Below are experts of layer 2 (counted from 0) of a mixture-of-experts language model. Rows are named router (the router's row for the expert), gate (a neuron's input weights, with its number), up (a neuron's input weights, with its number) and show model dimensions 0-159. Each number is 128 + 32 x the weight over its row's rms, rounded and kept within 0 to 255. Numbers have three digits each.
After each expert's rows: a language model's description of what the expert responds to. This comes from a sample of Wikipedia text that the model never trained on.

# expert 41
router:123056106169127117108095083095057128140111115164133092103140124080146066140117116145136162123109129079081147104125198128162145106091151066138140107068167049148174166147149164150112087158127082105124130129167105171132153114156122152125178160161099092100072121110136175126069135099205110106142161176118138130106125183150124108119096105066097103127157124141130123100143121171119063151121178170197103124117136149117167133130103174142107164102135121168106151150135073203135096173071168
gate0:124115126119127137063140091126124069148066030164150135140100079118109149192129174144108148149171181164098138113126109124150098122210216139130056113137110137105150137183111131127130119152101073136117126117133134113154083094105124138122087134156113105158102075092123089130114113136165110159140153162085122146056106163089180116111141131089113083148105135093121172125149137098127144158108092123067148093071176139145204102148179117147164086060117197140071129146121129160110163152148144
up0:196093113118097168117101133166115147161109161174139123093100140120065118155214147123090167107183145156205228114165171139150217173152102120173173126124123128120141164176092145129119143103097132127116061145105146125124097168147142060143149162086116074101127089134099123171132111124155108115129121156175052134205136126085180141083085116110110122155155128148122133123101123119160078117121106177116151084127127142079144150150119103129156165158054146103141144154120161087122119162109116
gate1:168139132083081139099145147175111158128136058054094140157144166119119093169151101116099044152095132129102124118188080131139071135095110164162118143165155149123117122143153165094142137094119110145126094165078172089158196105162146159154154197112138125201100141132153136147120096132153152180118143134130085093128145149115150067092083157117099151136079089134171098135124120192143103145156106077126076115097151053145134112150159172087095173125201126141140186188116121137187146125146143
up1:173118105161136127127078135090120121184145173188148122095132117098142111081139108129084087074096104097066103152096156160150118083126118167180135105046188134123090129110126160103100104128142101124050142155183108167141149125059137082145136138135110099124087170130102120144138147087180097073119165160092183098134133170160192106100119114089082135096144151090075117121104143134132087104110115095126105093170154163167109176102106163176068145074087121175085148133182150144077106132139158
Description: Mid-word syllables, Romance names

# expert 6
router:133131094136059144126182114147092091114108107188130158126141147068112111136125132177133133163144151103121163085128125080138115147134140114135107066103148107173167147172173153122121105166067129119128129143131118109113169093162079117138105162184117089091100126123093177145105080138122110122134101215171102142090115140124099048128082118075155127128137093123097139110140077179164092095111091187143109092030170145081155131174101159168135121108102169127104147154052077133172109138078186
gate4:132075117156107147098105138166159078088097152193165175136160129151099111116141103110073144127165121088101129147124157114078055144155130162121121110123099112145120133184108119096178095122059117121098162098117107121086146168110125102110085132141172248132075095106129200090136084095127103117153119141133141160097163137076199097098102088120143076109091092087122090116151110117154117113102160145160115146035200093131158125125125158120118181116073122110153133135064128096151131170126151
up4:170126146178093164139143069146180132076110129178171138139161131129065115193116132067088050120161094087141155124107142147141101145126131166091133096106149084120103142141180145139202165101137131092126137145114114122123189176146142067089117131153135191107025143114130184112150098128179160113132102093142147128147139167120124105140074118119136148106109117088143105131122083125174108073055164146144181129042138145155120110106155119102110176119103115143079112151117127120110108191139196
gate5:145107109139152119128136068108116131131136076160109172121128164176152104113175201211133179137177148175114140073064178120141108149136212099178117096112176128143118114149129110140157149112155136091139072048165127177104121133109102098125072113114127142119085133131144146107073110098160098144159097150122082125069146147182109135108127107132129131127121041122156109172141126149194121075143143130093091123078112191117137134138174097075100126147144130146078140150147136054114076172087139
up5:136133117176090150158151099110131053115133130178119150130119191129100151156124114174152192160157186110112162061137147096162111098152183094132064068133130089091150108135135133126134139160151152112156160033109090163094178079116094038137116090141134125103118116169172110112093142141142174142132090151140145102100084149167144127122072092120109113142149071144200133177137169101144137090163133171121144123104154178085110190106164062073123110116138113152098151139099137092082124165122124
Description: Mixed fragments, coordinates, digits

# expert 49
router:134082106182101123121153074141145103089146145200114089134102122131129113170141160109148142083097119133106179110118099146117107147138202075179108103095116104099110143125126125138138063090142042104098183111126111131190181091104142188106108138165082137110078142131096137122107088078150086097110197213101167121102080153152163099179089120087085127134152141145071187135080093150132097125166152141153141105084134133121137109135081127121101162123127143159094165109134097104198120139059150
gate0:080121117104094155055106105139141118174129163180149074123104068107208101153166124130103171106070112177116171127126116159174115145130169127127050113087113134174128067143134121135115120118122042134128121079124087185127120085156119127102066162120096163152182141104115115104152065101146129130176113138161167128094101163132152111131178098118134030114138175100118173087079092143147145136110183088104146097132117132153169113093127156174085169119159191166129086143142133115097124111128134
up0:127143115175063101098157124153114086136096156147212154142143192090134134119143102122039084141125116096182118106141109213120100138129107207113163136144117144117113101128140141066235142122135109089125120138102117130124187143162196153115089104197120123117107121139141104129126113160175118105105159101149150147100107163096103132057162111148115127128088133126115092172127078175170174124190070119111166109146102078127079093145088157126149101150173113086110102161142067144141125122128141
gate1:134093120136154077117123094180124065132112171159104145109113121127075097147186144186132207065176118108167099122070097106094190148140144050129095104098095068096104158111111125104192109083130100104102139088066096171161172124135124162103135067077124095125117186104130151147109148131167142155107146105089187118113167139185141140159084103157061100130185111135130158096136077139147160098154125102149142152128101106163152181133141095080123117180153149105095145101136149098124080141144147
up1:156117175131126140153134109154134114146132180153098118154159130103130134120150068184118136135167153101123084083159160119119109158121196115132151125084090108101142244151143103093114085159098029144137171121116094137187187154133109095117069104087146112120141109107111134215106133114172114153146062088085129132159141112134132097121082090139056156144130158139138106168119084147140172157142169165170145101083095088158161167081111090192101106113159161112082126133099153126129084149114165
Description: Clause connectives and ough

# expert 57
router:154102110170123111126124132117068112115118120126165113144062157089210120173099144199154162106166111122097199133116131099140171134104168167174092087067129067156154129186153121137143132137128083140126140147127112146186128123145165164141114135149073139164058145097142186143065119134173076146159176185159126135102152111149113116138084108094095079096154104113119151114176061156167090149060134106124095159142158161120172151160126147091102187109128161158078121151079093173129128134095153
gate0:159106102138176137112109163134140182177099141132150101131164161098169096155143119123087109097153140087114140162113108102203126113134177137136112122113201135144132103184158103104111115111136138096104071161104087158115116139107155185091124149112066139136081238144141119123138145131164155148156084148112146097144164101115175153116132151135129095104139118126089132156109138115097076081069166063128059137142158156124099132119125100038091127137141072183061142127115106118098159216098193
up0:171091135129171176084091152173127122150119112129140083161133118096134101136178121121160101126230185144072118128139161102126125107121161136171094098139151150183150068155071083120131108056110171127135073140153066124117121148120110159129095137118069122145015164168174134134138137123136142159136134155083101075170067123102146156074132144131124106079151127081091136181112109072097103139091152104100077117103089112092106124148116153109114049167116098127070128134114114148106155147111150
gate1:122100088108104130053066130151114165166136135112125162132172167154087113111149129087102181095157176132160131062171139117089070140115062097146155106130125107149147155166143145102105140118111151095157121124066154186087125161103080153136133150126185150156152124115131166128078133192110117092111059155129122228081125101140144097133181081128131133151147184143138174130136147130101067107157128153102121113131134146116124094126186030130107155149223128142155150107125147160149109145117183
up1:117080084115066122138123129085064121130112150158174140130125107085075085117148116156080150083101109118182113107144133141140109115167108102167094073143150097111165141111145132104143138141098074070133138100104111232184113128096143146109136159190177190123150128140105162107145091095113141152126152166146173163175123131112107104116131122121087072137093134137127091120158132132085067108153115190151077139117178153137153125130097155158135151150102152137207142051117043131176146104095201
Description: Closing parentheses and fragments

# expert 1
router:124067096226079109108150114177046113097071135150167163174107128075114112114147123153151126074140170122127184120099130137148134173128174112178102079102118065119118090128118160138157083114110116140129161115120088143154132110159180180060114152130116104090137134125129167191112074090177104139116140153082143146127143113139120045164108124126115129052129082092131132144118076190188080143136155107132090076122148126111135085140121131121119149145095133131126169146115062158118086172115175
gate4:149142137156187141132191182141136099131175165158133100109117121115108126140239112109067155092145145127112135094160111004168143123106116142119109189150110134131121133149144099070117184144151088158128125087136114167096114080138092108217137140133123124141105102118148148112129144170143077110116101148168110092124145111145173207123121139125128111165113135088121153102093152136105182120122154142102133134109154117116144174098178233122123136071135131152140200205100101127136158134137167
up4:124129157170115125146214152166112114138149184091136164131208138097131117139178112077099174155129119105090175083140138129149080111152152155108117174117142139139119184126169148047133184106160053096087126147133110182126121169125132103119143146156134127123098125101112146094093156130125110081148104123137129094129155102110137159122125139082130128155033153180073114129211090137189162146170123132136109111119115160055153184094147145067104144100112109149111086211107086130142124138131182
gate5:107112119138137137051142154133146105117100140111071099128117120159131099120167112094154155144119188140109134133066114100138100126121144173132120081076123143137123122130136138056184059108120152117202159076112152118168163125149100124125076103087117144092131122114118136140099160109138165090146131136108148108108152143142191186100089162131146148151181170114036174119092098130161188224094088104114113142128135165168071170136067197069135149068180091122092143181124134117148162123124119
up5:117148139100122081117143098181128121065101144138145142138201118162118111145178125097138211154161137124090185080067116105065151142163108240144104113127123127070116128125139177097233158073136062135132144154137125126121147121109107120140117103157102115121130131106121117121095156123137089129102087134164154022128146150141155129069087105120091123143113110129113127116129143093131145161164168094154132184113151123083124171169150124066168160100126141153105103195082060124127142125114128
Description: Table cell leading spaces

# expert 62
router:161097100191101139100171149157081124122089140198125155167130100056163096151108118130171142090142114099071142089136141115140148164121158108104110137100138112117141092167164153151162105105135105095120130133093057143174117102133197112112105182118097150092124121130118196157132088106144105132084149151129175125100116105103115087113121109088103149071157145124110110185112120181159089157159195100163085076086198041089173142175089123128063134085068138130149148119117085138164145143102167
gate0:167150074110078061090082084167106141113121078096126126162137208108070163202151142134053119168074118088103144166141109158126119119134144136160082097161122124117156116120120115078175132159115085094103157101121153131157154143126110152094078055138091129098120130117162095089129130144151121211183092117140144131128156146125155118166127138086136111160148105145151129125149117150131193147118123100103111121120120099078111184058121119164148225094138151040091094136095093111168112131111150
up0:158113091103101137106089130171095067124068119136129149143151119139109087125154118141114111139115133134147184175120103154136122103180107043145072122114142099123138111131136146055124098134104134106149090149114179100126154045160140117102117085108123193124136117085091112145156108121108199186224162150100176163148114141125132123164165093080129142144181090104155170107131149124185137120109062164102096069082126104190169141073103110181155134107129187151100114168125092185142131089116112
gate1:135139107160120108128079127112105106152104127162158175096073215148128143140199135104118173131097091081109121111136123099091098183152124091121139111104163149091121114174105136078198156104115147105122146064177124120060155053170179127125099057111095159168099135101085151144147142134134171166161176121128183169133112080133192122151077147102126134117154166213118208163126120123159148127148126144123160141158106099170109136118123122112084154082193100138117129117149165131174154132146176
up1:200138110136134057106134129144087100133105032225147110104089210133125081106181122162151112118122127115048164122102129159153122178127117111116118157090132135069123105182080147117130142069126163099109123115175087141156137098099127153158090074152112150142085068089108164146177130054141106111175163141162136158065140154171149086148134120099185136101110165113153201095097125155195146158139150136112109059130126106141149127169130128163158107142112120126108116138114129113136118137118144
Description: Digits in numbers

# expert 12
router:110108106128110060152141161184100099147083106134125112129123193099110131168198108100119106118157143123126146081090180131135093124155141092151088104123139107121137123152157188089149119134143110115164152134176099112161155132127160148110118098153091164085147144103106172116099110162187056121140178164127150183111165167168098058116091103080087139082140032059068178151083075162146142136092094156140122117094125113111146138145155157116119163150129160169103165209111092106118125173105176
gate4:167084129146108108108165167161154123140111144136144084129122162109131102110120126132178143132199119127123111080084138119136110166122167084169086153142122109073143135089118107200203094143121177123082071151083104175121119143138102141114149086118091135114138150077059161110106087074113130086067172125078131140150171186156124160133099144116139108123149155158096234120145136161135142135148147140180127168153097080107137193112152112083103149152134159189027097149137123120094119163104164
up4:145077104122086095130108105148114140126146102152125110158119161129145068123099135175164079113164043113113132092077154125168113129202150099175132123151133072136129122115127100186161098143123135153132074170111159196150132133131079145089154070103137124145111141097076169162179094096130111086072165124152112133135177172135096141103103173069155137123124103163091167108133139153161158116134117137214121129084113124134135138141153099084107190144132193212073102175109112114205128134076139
gate5:114142134152129162135201162115053146108124103094124092091110163113138104112136077123168105098182201076155181130116151124146156171093138174169153144126127087143198126135131087095146124106180100115076126129113157165112163093160099127106140133124114146177102125125164136127084140196167131080147144101055070112128097110149196086165123141061126058132189155062138127083138100140115127116128132186133085129136043134135145152069104108166170197131144148127140130161109116108140119106145106
up5:126095103176108131099166100145091111120123086144105123175150165122060111125085125138102143110157172112184125134118134141142127129113207164195106098099099110051176128167115094102158162142160162112112114138095164181090114102176109168154124132142107165144138117101127124116075159155094126120097144151096096134100101167127171092154138126102059134090186126101119118145078035156161113136169124159089061170123121137110087179150123036143121202160120157156159123101086114091088154169091124
Description: Determiners and number words

# expert 8
router:174098084182066126096205102108103092110082091181109105159053128096104111195148136165161165095155124112154148145131158099099114139150129104162083109112079080167137091159130120137143067146086093094132107127117128121156178076179145156112094173122097108142106108088086154149080072130148118149159149169099094121097145125127145116151106075080100123083195130102156159146129090187151137106134091139102106058042123117115158170149137134164136135153076129148135192156114113175148143118101144
gate0:104090152120109135152141116158130080109092164155129069130126141138150074199134138154207130208128151110113108140133141141101113137157151168101114085121096074157158135118135105115053126146076150174122162163112095237104138129135084127079110128153129056165116099078076128121162057076149137096128087161145102058092133097102122103122130131134126082098120061112136140150157096102091136122149118104084135126093135187094127117142142075146150101160137085150034125107100130141163169111134122
up0:151096154183102108124130105203121059118084130145143153108135199131110094106165152067119112119132091111124144153144116163159137151196107131103104101142160129096154113152126124099062140119108059168116096112107076077075091055159082105146051158174134086100130093161152224150156107115107135134089156109138112122091104099110089119151118079103094107095137085090131156168152057151140143117142098160117093134076166191087139118171089095090123125158087128162125128172094123123132130153114158
gate1:119105147166137126159197078152138075163144123110109134130086085122105169168180131177145214129103111148090148119145181119121133127134126127157112090109095170121171078149131126140113140130127073147171122063112145101113194056194123125146116129063138087119115095101094111104072089130123106142153086073191077121117104127193139138161131123094042139116153062077139181131141095121143153129146100140125158135091176131103152144184152129163088106113031138115133174126108117153123141163137135
up1:154082121187144200149154098157111089154112158069113149152127095122084133169154110132152151139130095091073123115130147146141111142099089151132149151052118092134143057116167082096165099145105106103175158130111101173113163102170163100129155142108092147109128103110181111122082058069114135072157113113179143154130133168170129124202125095108084178114108141092130077084131164168166109106136105110079107151055155171137136102103151149148083164067054103128106196126132093158124101139129149
Description: Colons and mid-word pieces

# expert 37
router:089084084131081119078138111181126156119065105114110120132125137123100092172108159134121162135142123170117143126164154106098152115120193127132137080106167067110164147140148151112126065112121108133163100064144110120156142130119142170107116145144107145079108137110122181155095111122150036164110113168169119118132126107161101116202122111119091109140135093124144141178163105210221109112131159130139109112102131119053166111136134119133124120087081109154135142183140065159130134121000153
gate1:146140121133149147126132103090129128096142169139163137109187143130139084106151165127051129141081114088112132114112135081132112129115072078129119158148178114046071120102153168131152157113121117144100107130084110145133121133130175143130156193076073150144076187088145091138080091101159175128196102160120134130125177146169191123181170180139116159127102112172117122193139100110118093113098163135170089097142145056137125190188165159147141120123036128172086136074129123095156155122161128
up1:130075180164110133050125114150121121170098108109150122098130134124115102117161111128176097138131162142151116129123158145103109127141160121118132068131234080184155121170099142105058145113180146118122119071155135140117144119120063127130117091178164179143119134110118164117102074126106128087162173140107136085129140107113148082158091092110186134105114155101138143092081173124179126095111151137174123126116155125116079106130166107022107162198206135173086142143107055145135110148067147
gate2:142096167105112165060136084138094165126121113131119137117171153135145103083167166137095158108085147140165103115106138165103155166116144095102166093165155112151097120189118195104141075088156127159062157087084114109084187134118157122144099152137122071109126140126104193137116133124134129124113115159087136103114096139129161103166159182163077119082113114128115145072107166085127083201074142110177124101120111026166120158198080120148153156149096081115089172121100159050124132142156149
up2:132124157076131140082138087141129159136099113087094112108102126138121141162166150139125127081099106154133093157121099187102177138109125107112172053132112103158129153141067151116083029112131106111131159083088117096080192135132142163152138158122132083090136114151135169131142178154102145162103092159123108096121055119172113112203175177178070106114118034137149107111113176153124141204087077113096143122115093118164121133116118128163183143111062111097118205095121155118095145127123146
Description: Table cell pipes

# expert 52
router:146119124149112090142106113145080126114060123127181146095144158060116071176160144161087128081133122093121138120149183144140135169089135069108116096089161086118191145154136146126169134116079081091135064106150085142169116082176154125090089125137109184148127120091101162178120091100193121174141124149174139126129135147143101086138089075077032130094184108111126166157110113154171088116112147130147077148092152129114170125159117149133143207069097125128112126135085059126154130144090147
gate5:086137150138145086128098161123146166153155152131137089112128123150109108149158119214053149100210135133167145099112146105073151115102123078136095088075146139176143120208172107139123133130161101180119075152156065137120090143106090118124114176078117179128116156117089134106091106115116115046140162123180080081115172182159123176178125074128159144148138124143143099123103116087132115137079187124145123133127144146105169234175113146127131131112150168147097126125136182158075134096118153
up5:144120163144100087108126122186072145123129162114151146133126111135094094096152172208157083174129135147149124124137179132090097117196131069152175080095145143103092091115168159169134137104158147124079146139151096124131140193106094115120132086087129118115127197118091142162111119128085134095134141106108111133087162137215143172043084105066142181058090129136105087167143084160177135111116125093159132125104084128139089153158175133057095130173196127114092101148180148114116102132118140
gate6:145119146129056114151111019111165144132091101137143107119163105137142189153120117129203091043172126141083166150191157141146078142164120138148119153059186134130130123152168128141134120107133149136190190114097133100092116107183162169122120065143092158143142152136116121104153073077142114129107178122140074148114088151123135096078142094102116146170125117161138096122111124177051079090131150134133119091100161098094137139201087128154134116141141183086144164175132107073097120132120120
up6:150115179097102104122124051101086163116142108097155156130148121095138179173113096151158148160137102124102143110144134163085094144161113161133100128162192142082159168112186185184121100131115134099183110154134164147108140114219125154119097177126125147124120129108119164111162111097126099164102130090151108079096096185162103099087064117092065087120169078182107083162148084168101090144139129121144073142135168112055151129136048132211092159107143140082134128161128123131147105154091132
Description: Digits in numbers

# expert 20
router:115077069159109092107110139140145076080082118201146180107138147026097043130157164151142096090171119116115193077135158114152117110137130119172137118098150117110108131140172175190180101114111124134122136137117089178167157146136161118131138145160065150117055162103127159151120090140201116111119148162160131088087111129157124118121054118068085152141171122128156146143129069181170112131153144149162115086104078143131148139160138135148102120135120143155069138165142112098130140117061169
gate1:110051187165081187095141101165110168162101091133150173139184139094144123145114098189119134143087106159101198113127130159125142127158192206153126094095148103167146100140203081146060141075180113149174100134119147157092176124123150148122130156167154178120122081100101159127124140116125090141104158107117126089109063103179095091126088108144088159122177143092113161138148115154164158126155067111181147130130134133149115072165112091147134145126135123161116085184115066164137108102094159
up1:149082161180161143046131119134098153138137102089192110138125146133139131101194124146164117143151167145115129130130189148083119150141129096115107113091211125090124077138092131093112114118165118121124133119120082144106123127139092108102141092099156156123095163103093153098143103102110142071221131220099132127113097141142202090160164130154166065080111141123117165116100142101203125113079138176138138121123176123142115087124199117116029146155157124137086185158101077125143128158101145
gate2:109097153178177144117134123127102136100119123180146151145130115113131125098155157115161143174131149142058130051144167101062087128121109137139091102106135100070111163113138143140122110068113142137129129130104086143116102132118094098132146113152088133169011176083113154137120159130183139100159105179129135088095109125189218095106070168133123148090070149142143118148152047088183108117111100097150118170133082184146082121187157127128129118137159102105092201153133100093124116129091177
up2:114104168144126136097152143123117133128131144084111141169142109142135160150179126122173173165099142122068121102140114130060097136155104130086086106090144092126123132105157132117094147033120124106132100112089082139116115113131031115121178138165120113181051188090113139128107130128155153080164089166138118026133172123156193094115150132118115095107083093126132098142171111037159116107122085083137126179129099172160130136155172098069138121092131081114084178160105095109142141117115187
Description: Table cell separators

# expert 3
router:144122128167068157075182137174086068069054118169150151144163140094175115145122149146113128102155102051128112075133083128173150160109157127157111092110113045132101154182148132158153109073146109142127153119136142116170158102161190134118125192170107130118091183089084150118085117066159064149135105125138163126054121109151126082169106115107122127130186108129128130138120095138175120154170136106117142123123160113115079137154108148083096137161103086193104176132058105141151103147091143
gate0:105083113152123128062113100129158097142141069113098117095154073146080133167124138155183128121158096085139157130081118075091125181067152143127107119148129125145109099161145162080154092167153083132136132137069128151160129075139035137137148111123111124150110163152063126170157126120130119132127176141104046147070110133134189031140121171138150106134128105087116128129080128107130152027123106151114114130083146215145113111148158126115077135132175132176097102125169083138113128113084163
up0:166145098152127147064118141134149160124118077189160101125141130124117111084143142121111067112154160137076153145145136135074105104045121102108087203113153132109155070191116145090081116108170078086144120158123138156127122106179128121159178140118127066154061215146110131140173105093130154137106180143122107095155132115147139128125090157104128113102080095110116150114066124185209148118100182108170105100108138165120141092150125104051137114142152051176102114151154072137104148121156134
gate1:117131127155121137152133109158168082156071114139133129112115111141134149138104180085113083123164099082069117122124139141145084171131146181115130159171126156078107112158066155174127080101151123112087142099160110059108122114102103130105091120127092187150122120072127115108137098083108119176156119133108144137087120117122133140138102142136122186086098123119142101144174082144243153127164194137163128069003188111092101144127129150159140147143043120130062115169087144098142127159143143
up1:112118128124100112125149093171124093150075077118113137145139148111120148114115174117053132151129107092132151064164150112163072207126105150154134078167091128078109123147075120145102127110123121131152146124168137123155096147090061111110044085163113169118113132097043129126165121076140116101132118174154154170111093143131115097068149097130175092085089118105168132119151064163182143125153162199101109114068171096071127088145123103148148163172076120063126117108087103109171122124119181
Description: Single consonants mid-word

# expert 26
router:108084097166136111155148118120080124075102169129140113106120163077116049112149167154054116148166117058063153122099150106192186177096107084124136083115136115080143129117166125127141116105128115126145124100099072141127119153111169143072151120152145142088113150079122179126086135151195138125093168177118108132098092121133137095166130143098065073075145144121120151199133101171191118138122142105199083104096121129084137156165102142091105131119115135197114179176137075137147122174085126
gate2:095072173184139124120152120143106133100110127130104122132160113124143145108098130152111146187108151128099205089067122067174169105140137119169137092094123126085106058095166128125137080163095107098166103065182105118114135117097161180069147079128133091091184158062074124125119126124165082084136084150150109144075126145139130135131153128113158098128096114143078172133136139062149129168117163171141109143097088081109155174132117132104083098115133137078051094169145085129166116202071126
up2:082094108180135121100107172146183169108125184165170082191099102113143111090145133159090199151109095150048163123105101087160165108132129115118116133095115136065150109176113167168179134142147117071145116151091092078092173178103187114101149171154133097118138155111131121144098143120118122133107149139126088105153114091136156128185114164121115084142128138136144151144149138144179087217121160064111102077156123091173117169140071112098125066094089114133114096181123127178152162173074129
gate3:174120131131111126089122114074134124050121144190121136143154093112111160096102168091144171132165123097101121116169049120094158123167106107142118109135110122126138140135165160140175212148090092132151135107128153118153184115128099162075153191099085152126093156147113107139115108143138135206129149172164121169143154171155148123165169167140110149130210162135190171158173135126129159097123083140088119148115133089089154119033111173156086166097103122172098123133122131155236131154118129
up3:135122118138133138066130173125128143094099156127191131160152111104108132102120144152110142166182125090103165107164137081140112138088121115138180070146089152082137164135163087131140083142145121062123110069137098152108054161092123109093165137111134103068089090093143121165157120109123159159106123163168152133158150203110147138146164141088179148142165139147149187134148140201121082068112148163143097136078136085076120135119094180138098136119058159166067126201128118142147127223090105
Description: Infobox field colons

# expert 61
router:175112073156031100101129120181114072116054082199143165198095130123103087128135160145083156105126136110104142127146122101163156154134169135140081084138131125131124106173141115137137121150116094085152154157130101143135128164143140152111137135146105105083089115110112119145099058072116133162123144205112119140084138181118129088123134150100119144115137090131100209164127088131197136119157099164131081115053099064098187141099121107148075156149123135177108141161092094176145151157111194
gate4:137126132134096113147197127134136120157108089110077091106186152114188169103195083189116132139189090117200143069119135145124129116152165152127133150146111147117160080195205125114138130097208147156106116114173136142180145121129085090091095133130120139182079111148089112116062123172141120046131190145139143080156130142072125113109121129118087144116126139047125127143141121146118131146129076143116089094111086180142143137095183132073134114082177164156127091111127110075111089105113119
up4:166119175168089131119183145112102121150086105148137141167166102121145164096171107169149129103147136109118133087150117236144170129207141214157112092119110108126071154107160139088091160127141099131071160066117153131179164103096152134142104092112119171157085128093101109123080151092163161136062168141131196099161122086124121088132132145113093089091109095074145155163157087133192142157152117189078132128108138145103138159108092104092170157083108168146067109127104107144141126170136116
gate5:137095145152082134101084098153128137058108113096201130184133148133104125112193161175136132217157168120112141086135145117112108144052143124126129094128096120113112154128130180085141110169090079144156103117138142141093059124169078145121113077130115100143033122137108138145141143105137149204123132130117126192063151125093151004100104131064167103117127118117120153099079141147152129071122115110119147100081110128177133113110167182137147146108136123111074108171124100133171118141117131
up5:101108124153101131106095081160127195072170174122164098084097170118097123117145167176136128123157145097101170123139155090119104127014130118162208130148105153175133156093125147077210067165144039129183099098116164150131141127197112133134160157080132081155074096133127146132127127174122108121120124127117109137056144108126156087130112120129164110143133126114135167110094111161086110107147142103169106081168080139130139067138151191104125131102158083099120127183164098125147134129119078
Description: Determiners after prepositions

# expert 21
router:145116147155113115061142113175086126096124131136098153139101139030168112140164100153137117106144122096112154106114132094150165143126156108133119100087146071125194107168163211125160129106111074121109088150173090132161111075119105111084124177151104106132048162126123152132047122134139112093135143196128137109125165179113141101122057104110053112116137149126120131122160124146183090086128122121161119097074116173129182123130119150103092190113131108145103118135045058161159139171101179
gate1:187091161135078159106127159132158167145182223166131107145107072071119112124145123135125155101093117099168095120127088149104145088206111156134204114147148122090084136103106223121128124133159062112100112157123109144149112155107113084126098150124117128077138112074065140095056194091156174135067106142089121110107129125109117123116061099110146152134087110140083115146156100125140164170135147107095177139151142127117125149143201133117115148104125112137074118109124133146222135100096097
up1:141118214080098100086105111138099102125104132170133143120134106053127062057109119148133069158109156124124137103161137132144127135150132105101149076113193027173089113128132137166146138143110112095133068084064163118191123096177140128113109153131117100114115142041149129118072142095141120160158126154166168137140103139135108129133074133097080141179145111067153119080141101187117132094079097121072090094153115153100144162146146124119146179087091084130122081134076123084142139161112154
gate2:143112155089122172162106141109123139085017082146170093205138174085137144139143151091126114129160143130119145135091164170133141175097089066118129112093182066070092134199090084096149112147143097176104134116109145154102130119091154116188115109122118175124077147106143107151100083146129108165117096096089126120087089123194137133095161080128090188144127120123122179136054140135089100118114192131107140120146072140101102122138103096181140112151129107157138150111147137108072129108109043
up2:131121121130111151123162102107212145122164110159103179100127114104133160199146102106152148159127117119098126128147102056138085099076140149166111156136129186070116123119165046178110108170078093155169150122113149104084155116209178128115147056188101162124104151083141133089127123151135090159136128061120121133136109132077129120156129161134145113193160095058076159113150109176078159124147119137089188168115072130177111115135055149188134127149126128130129165136149168111171128102132121
Description: Year and number digits

# expert 38
router:174117065135072115133201121194113056105107096181164183133083161098110093117146146124141173131113137156114151125082122123150121164089165125173125098141116135110114116133140179136172065136136110081156144062081128140114181082151197121105148142153100123161098142144141128159078103162138125134174197138133110123127087174116166109152123068104105136096161090151115143185166115142135083115173111156156117085090144103078136133170084114138134135107078146136082138172121053077149129118100206
gate2:102146099112097110156144136212116131142100083111122110255120083123121142110141113084196157112219082139123128134094091199115089128104151111132115105133110127089102080159119107128206105143082137105127159089157128110175129092117123111143158121144102141174112138106105121083139089112139110121150121174158189094130121180163124148126168099127153068143121131128091208148103090132160150127096148143085128121126121103069145123174139150165139125076150146099081162115123081091175119118148191
up2:131166088108146139154183157138104124146096090123094153157108099129167094120142111120212115073162067115104097136099078190114117149062187162127099200134110102171083156118134133107188107127123113112120142102178133117196147138153150071175120139185160162126138125123126139093172108168189092180165090172152108058073122120078153122150086150107128089104104128124136109151146089167126111140104141151135108148095122101120142112140141206180097134072136105113138180055108099117180143090149124
gate3:121130160163080102094141091164141057107138121144119201108108166111139137101105118141097164138089117127071110082081139087169119150189191092143059167149145111102145081130126100174158103147183116113098112144123108102130169054192153075134051126185123129168137160128122141114135079069139110184073115133132165150064137156125154135123136120104119154127120114126102189077110169093142112132106098150073191078109124151126126135146079118153131117154071093160044106133120109115154130131134169
up3:140128135139047096117167115215162108114141137139074124150147114134095140138159144130167182171103141155094138123057096079151159157117150087106071209107164094086136017124115152127179109126147116172128112128094146124131180152121164156089097088135088174130127115134103142124119089079124090188130097181149146130106167131131140132121152081135116116104046126130122175190143163099154051175102146140110131076112129127108149141068103086164148134123106112150059140113157107114101143099135137
Description: Auxiliaries and conjunctions